From a checkpoint of a small mixture-of-experts model trained on Wikipedia.
Size: width 256, vocabulary 3810, 38.5M parameters.
Experts: 32 experts in each of 8 layers, a shared expert of 128 neurons.
Training: a variant of Adam for the experts, 321M tokens, 4894 steps.
Below are experts of layer 6 (counted from 0) of a mixture-of-experts language model. Rows are named router (the router's row for the expert) and show model dimensions 0-255. Each number is 500 + 50 x the weight over its row's rms, rounded and kept within 0 to 999. Numbers have three digits each.
After each expert's rows: "comes before" lists some tokens at least twice as common just after its tokens as in all text. This comes from a sample of Wikipedia text that the model never trained on. Tokens count by the router's weight.

# expert 11
router:571472502487573491504396551455420530575561526461574452495482546587555469565492555485416471487453507404423465448463468465445485443519522526526612497418473482508526536419481494516515547448578488552526540390423593591437540446500515435475506501539462510463539532507514488471534493418537583470526486529468441457515502577420582517530516424516488456562512496499594469476544496495486491511530552520504518557535388497525508535566511515501475521570544463423540486488484427467480487455403479469441534459503491551595449445511476475441477481489431505524501489419422387594475488506529558483575433474539506476441497499545445467383518494518499529518606523560500447530537532431392599546418591601558512467496548480535560558476442452587477460483527520612450467450383602489593420460559533
comes before: " and", " of", ".", " in", ",", " which"

# expert 12
router:479489614503436526507479604599481453482555466399473593543515495456463491522522532438507540477505495516556560468424454504559518433526557444431500564389501526450445522527540574494557485373521428606475451472465495562521503456436516517518489436505536555575441500531463409466554454467391547491592487504464547484506504522583570507512506444518431455429482474576650455547438509431521473526450490473508528546491425517523415597450473446603465521436600539495523478482517464573440451522544503460484591485544398436487415468527482510530455494523404440507454535516504567510521474398554500384523527477481535439422488525467482500454531519513465571538478492458499500560515424551482573431423622570413488562562538432503460541542498491446565492539528482499423511514493457486601522554487531
comes before: " of", " and", " in", " to", ".", " for"

# expert 20
router:511613529504405438608447520557520507416505551499481535545508434553487586499479585475503520421433550574451559456419526502456546514450511563584563500430607434467522551507644530458509468476611417456494564573515533568535524425496591522463542483463535535612613480510463486517454486546498489452496473505537467529500472551515507490491473431560432540532439465554489474525496560477429511443489553509409468509549419476480434484474464493519433475552541539433444549547501411459493593494430480509450544602404450417517404483472473463463449478411406486446464570473543511453510459501529435549429463444510486425496476517476420483502565442541481535521471534596440446382465490474511534504526470456461494518496511400488444471478421532515520471425438478422391510565511521487539498464404535
comes before: " in", "\n", " He", " of", " was", "."

# expert 18
router:435453432569535533495446461548460498530522507472489465462549559454458497494513594502531464454522494720507442503514457465541472469439561457514466569550507605509497516522480526426534532554435513499416462409576518548476471491503516480479365467479536589570447479496567443562441495485526493501520521551447525472478448447562413464521535481507509558501478428533526553433492539585520471516551474532484634551505521491465513569466447509446472463431580429484519551467408445580452493408541423508486562410475585477561523544558464500472558531478474449545507493476537528397501457415519517516538523588489597487469424549602431421475542624471426549450545406428486454413564520509424495592526568560494495526525510556480541533524589469494563442434527464531516434518462526522519517558458469
comes before: " the", " The", "\n", " he", " a", " it"

# expert 25
router:501486567517610481570603503536456514419500597498556487483505477580473486561515473519487493582564552502540468459500499549468417483417459540447512476444476489527614465529471474540563511524592449461463581558505560494483435399506580434429489567452463488560546567523499391487515523451446581466495413528512576555533504564523549504536542484456502433429460400516532495439473498426573494530423506529515499493575478501515465618518515528535499607445468521531506604426510488511567485581509576587515526495523553497507483537514450468504397486573564509482496466593514531592565554554515491564486455423592502570516545514542563545526538384491511495559459534506543397539531584479488454497610492512500450366581540498520529601494443453424421491463512463467411425440484537519516503530454501
comes before: " |", "s", " Cup", ":", " League", " round"

# expert 10
router:535472352522487488480471551515499560472467561499498449515464454526562530503504529502529562545498505523455479477430426494452508469456559487530540531517504466478453405506460509429490533500502430414438500464462476405517440467455519454450502502565395435530380540497565454500501520500576515650459572485524498443544456465398550495453535502464459522538540590590441551469428557516448506518515478538497562463453562517455542531535479457592482530530426578490519474443478528512593549421539532539489565386590441497466531538534536562459522436603522427462485540476480497505538544613547451550548433483508511384469554490479491525553499460502504517534519461535492391447541516435422509490462416565647482590536467367485562433386537449449508511484545477569612514553570491460456489451476523
comes before: " the", " a", " B", " K", " T", " March"

# expert 24
router:567406558479514422514485417599553505463529516518460442440553487539501545532528497477442446456466417603432450437492450499463451441410510529456470529453511502488447522447581471412471381506496525480532531562557493488458508412563442463522469533442375565527544534452510486551561460426540547498533413476526483425427496474515483499428413483380460530501395506507566530492517474473464508459498378516485432474489514452578551441529516490496454461402487396549469522473484384479456541427532425445521506516428479464482443496460447569433498402431400540554424518420592543481522503480481500410507515579524414582484400540507492478475405481515500490428542496503483529466519497520510456505492501434437519536568558481486439516511354487462511544441457387539473430541447508549491548482547499
comes before: " was", " is", " to", " the", " were", " are"

# expert 19
router:510542504475478408535457546500450549535428442464412424476469570494495559481522532507487551506537518520523492540457543536471450528592574528516480449405468436494582570521472407496409476462495565570481455557509571495545594551510453518504477474459518528577509562455527524426488491428516518536515500539527547446542440502423507575478565508443495491486451520505574532414537555463498550438563443495456462552502414543480555463517510511491436479532498371495378493490511526503440554508498542373540431498449573556462439510411558577433474463482472448562554468494540470461515466494519578519536491506561384452439422442461432576474557528569470531370478639544439566480491531585563582574558453546536482528498430496504547452488483559545564388582436434538551457521503457606474545443512461
comes before: " by", " to", " a", " in", " the", " on"